From a checkpoint of a small mixture-of-experts model trained on Wikipedia.
Size: width 384, vocabulary 32000, 122M parameters.
Experts: 128 SwiGLU neurons an expert, 2 picks a token.
Training: a variant of Adam for the experts, 368M tokens, 5698 steps.
Below are experts of layer 3 (counted from 0) of a mixture-of-experts language model. Rows are named router (the router's row for the expert), gate (a neuron's input weights, with its number), up (a neuron's input weights, with its number), down (a neuron's output weights, with its number) and show model dimensions 320-383. Each number is 128 + 24 x the weight over its row's rms, rounded and kept within 0 to 255. Numbers have three digits each.
Before each expert's rows: a language model's description of what the expert responds to; "mostly gets" lists some tokens that are sent to it at least half of the time. This comes from a sample of Wikipedia text that the model never trained on.

# expert 19
It responds to: Numbers and superlatives. Small digits in tables and measurements, superlatives like largest, smallest, and of in species of moth.
mostly gets: " Best", " main", " major", " largest", " important", " top"
router:069119126093107120139104171153112137109152093113115103104116164151138117112157134162104086086139135095148134110129119086185157137109114109160095094131125129115177075114119139132150132165118144
gate0:123143109111132172140169115112133174142095095098158176137143128142095098107117101129137148124130107172112114122100106120160081142082142127149078136136102127165095139121100091146131139117147116
up0:130128094129143146086148133149127120109110103135208186145164114129133115120127138116138159101131182140133144093099132144140118115158179102118126160135138111141128138146105099143092130133163133
down0:101122160128086109120133148129111159131146104120123150100128122160104171093151155114118100090128153113111155122109127130157149125113139162103126125171148094122138076174098131126101108104132083

# expert 0
It responds to: Sentence-ending periods. Full stops closing sentences or list items, often before a line break or new paragraph; also initials and year-final periods like 2013.
mostly gets: ").", ".", "\".", " 3.", " 2013.", " 2018."
router:118100158114156131153128080157151107121132122084099115156133128121106166131158191132126137112130104185125125175136123128117075135132164177136143141104177147130121125110186110141125125129118129
gate0:134169146111125139126156154099120107138106135122117111132132169126124131110114143126138160200134137134135102127094142117152164148155140128155110134110077117121137105142142161133122102139178080
up0:122196158107147126124140134148113112131117130115114135156101198118105126118110146147125111176101107156149109117064124123153149147142140121099115113121109133107143137137146144119122087147159103
down0:112117129142075123150126101180106137137126173162116129146151134133122137157117132151179118145146134174127147088137167159136152120093104101129113158113134138119111130127135128124135127139085166

# expert 8
It responds to: Of, the, score numbers. Function words of and the after nouns or prepositions, like start of and Battle of, plus numbers and score ranges in stats tables.
mostly gets: "–8", "–6", "–17", ".3%", ".7%", "–9"
router:101124140145152153135128133113166125172112060166119121145104125069135089131129146150107153131057137106116094163092164102081140130110133138170124106135134105132163104124091101134135132119114116
gate1:125076112149148148109144128076147123123103132139105105136143158137118133106142125122100116197108119140116131143171090104162132126140139101135142142085149124142121146114147132102153140120103124
up1:118133109126156159100136151096125139145156157132156127113145143128169146173149110122154123145100095113156172134140105138114110191146114092138163102100136122135119152142117140103139121147118114
down1:125110133131147151110091105099162150100108123129130121122121111090158076064152118149127118152109092127152129177156102103137117136140129121095163146112152178134124111125124137078125163112121103

# expert 17
It responds to: Name-initial tokens. First token of a proper name, usually a first name or name start after a comma, colon or the, such as William, John, New, South.
mostly gets: " William", " Brian", " Robert", " Joe", " Mike", " Daniel"
router:118105094138141078140136182123149110108099152130154124092135157132138153129157125109133141124123095151105120128091143147147154111130163136175104162173103070080127108122119123181131113097132117
gate0:134113151144171130093132124125137120137114188096133140132186084129126180134099132119135133131162117105155132121143098138123105163135093141144114119138116094156155199149166111132124111120137169
up0:104099126112166109106137160149136121112122123110148124148139111121149119133114078130189107151124148125111135091151131124154122091146096175091111105082131143125121162126142095127146128134144133
down0:149130134160101090171094119125147099121111096129138170116143121120082155141113116154113158134122107113131144125111068129118115122144087147109082099150157164097084130112113105123140124086168121

# expert 14
It responds to: Hyphens and word fragments. Hyphens inside compounds and names, like IL-40 and p-adic, plus prefixes inter, mid, anti and mid-word letter pieces of foreign names.
mostly gets: "–", " inter", " mid", " anti", " newly", " Harris"
router:125222141132136083111122078163120181160140113159114125129131080124076139125051148128157099121095074171129151157152110155095103098103123095141115104136127113099137135140113132147126109175087155
gate0:156112148118158139148078147137151113136148120151125137119121169153151125128139168081128129107119107114106121124125098151100109136132133153103071199155096104140106105110143143150152117147131112
up0:079149101113142154125154156124153113131108133138136133164118158163159167099166116078181143152127115130125125121102104117141137162113172112129131126135132151152152137107146134115113157131132101
down0:120118127100136155134139135145104148148118154109119122163137140147093163103108114092146135146110146115138139119128148142147117133134124139117135116116107158167128137135151142100150153141123112

# expert 2
It responds to: Clause and row openers. Tokens that open a sentence, clause or table row, such as line-start table pipes, The, In, After, During, since, and list dashes.
mostly gets: "|", " During", " After", "After", "In", "On"
router:150114111132213147134154131163136135146116155116160112111130128147133157151133105127137142147065092132118124174130145121156156128115172103124116106126126144153164148144147113114105106124100127
gate1:098107125141145100143133093092134118182098156160170146138114119121122103125128130114123134153106182138107140101099100134126159101109133126146123121125124122146145115135133136107198131100114117
up1:166164160103135145135146163164112149103097129068128113163175110116131109133166132151152128097161068113146099108154192166140114162120101118139140131170160152097111139118091123168140169160139124
down1:163148126108130080120104132123147124099145142121112119163112182131115091155108115126101141168122132126167149138109110158093150135114162118147150087125123160125108098160138120136113146149136083

# expert 9
It responds to: Commas and conjunctions. Commas, and, or, semicolons and ampersands joining clauses or list items, such as in-state and out-of-state, or commas separating names.
mostly gets: " and", "),", ",", " &", " or", ");"
router:140088150142099106132120116139154160143166117123113171131146166150100145145130157085115140136122135118133115103152170150123089156116127114125104101099132127127072180112116134140095142179133105
gate0:095158126132117150110110115109117164160134144127165112139148151114136118156093092100119117090098092130150108115103093119132146118139143122164142117150143122117131094133150184167115137141143075
up0:149074108134121125096122120143121122116139134158058135133095130141129146116125138141176106155136134135122049191137116148123111116122125168091119077116127119108125137158173137094139156132128144
down0:160175127111144154131135105169120139141095140120096105190133142125133172117104150140155132107138119103161128149129123138148148117093136174181111116152143115151142181112118139138082144099131077

# expert 16
It responds to: Surname and place endings. Word-final pieces of surnames, places and Latin names, such as -ington, -ville, -ker, -son, -s.
mostly gets: "nia", "ney", "gate", "ets", "ks", "ington"
router:116118086106134092179115154140135121135110132174112120119132152126141135119140130142146114122124118147130148131142090122114132106135131112172151145138091131155137103123098083076128144136099098
gate0:118093128106143167161115116134182110148155123135153141127136122165125105092096095161108142124150138125083114152138126108143119108116109115119127079117116153149115157165170125159124185132097125
up0:105109171153069164084118160134091158113142140122085128115121147118123122123143152105125140144160093127153129118147160173140100145120141129118155160084162140118172122104050144095164091118138143
down0:152137162128184127121180165134077149154115126104097138127120161160142122120131141130133120133129121082130134084133163165105115126121124101155118118159126152119142098126091129114111118137105116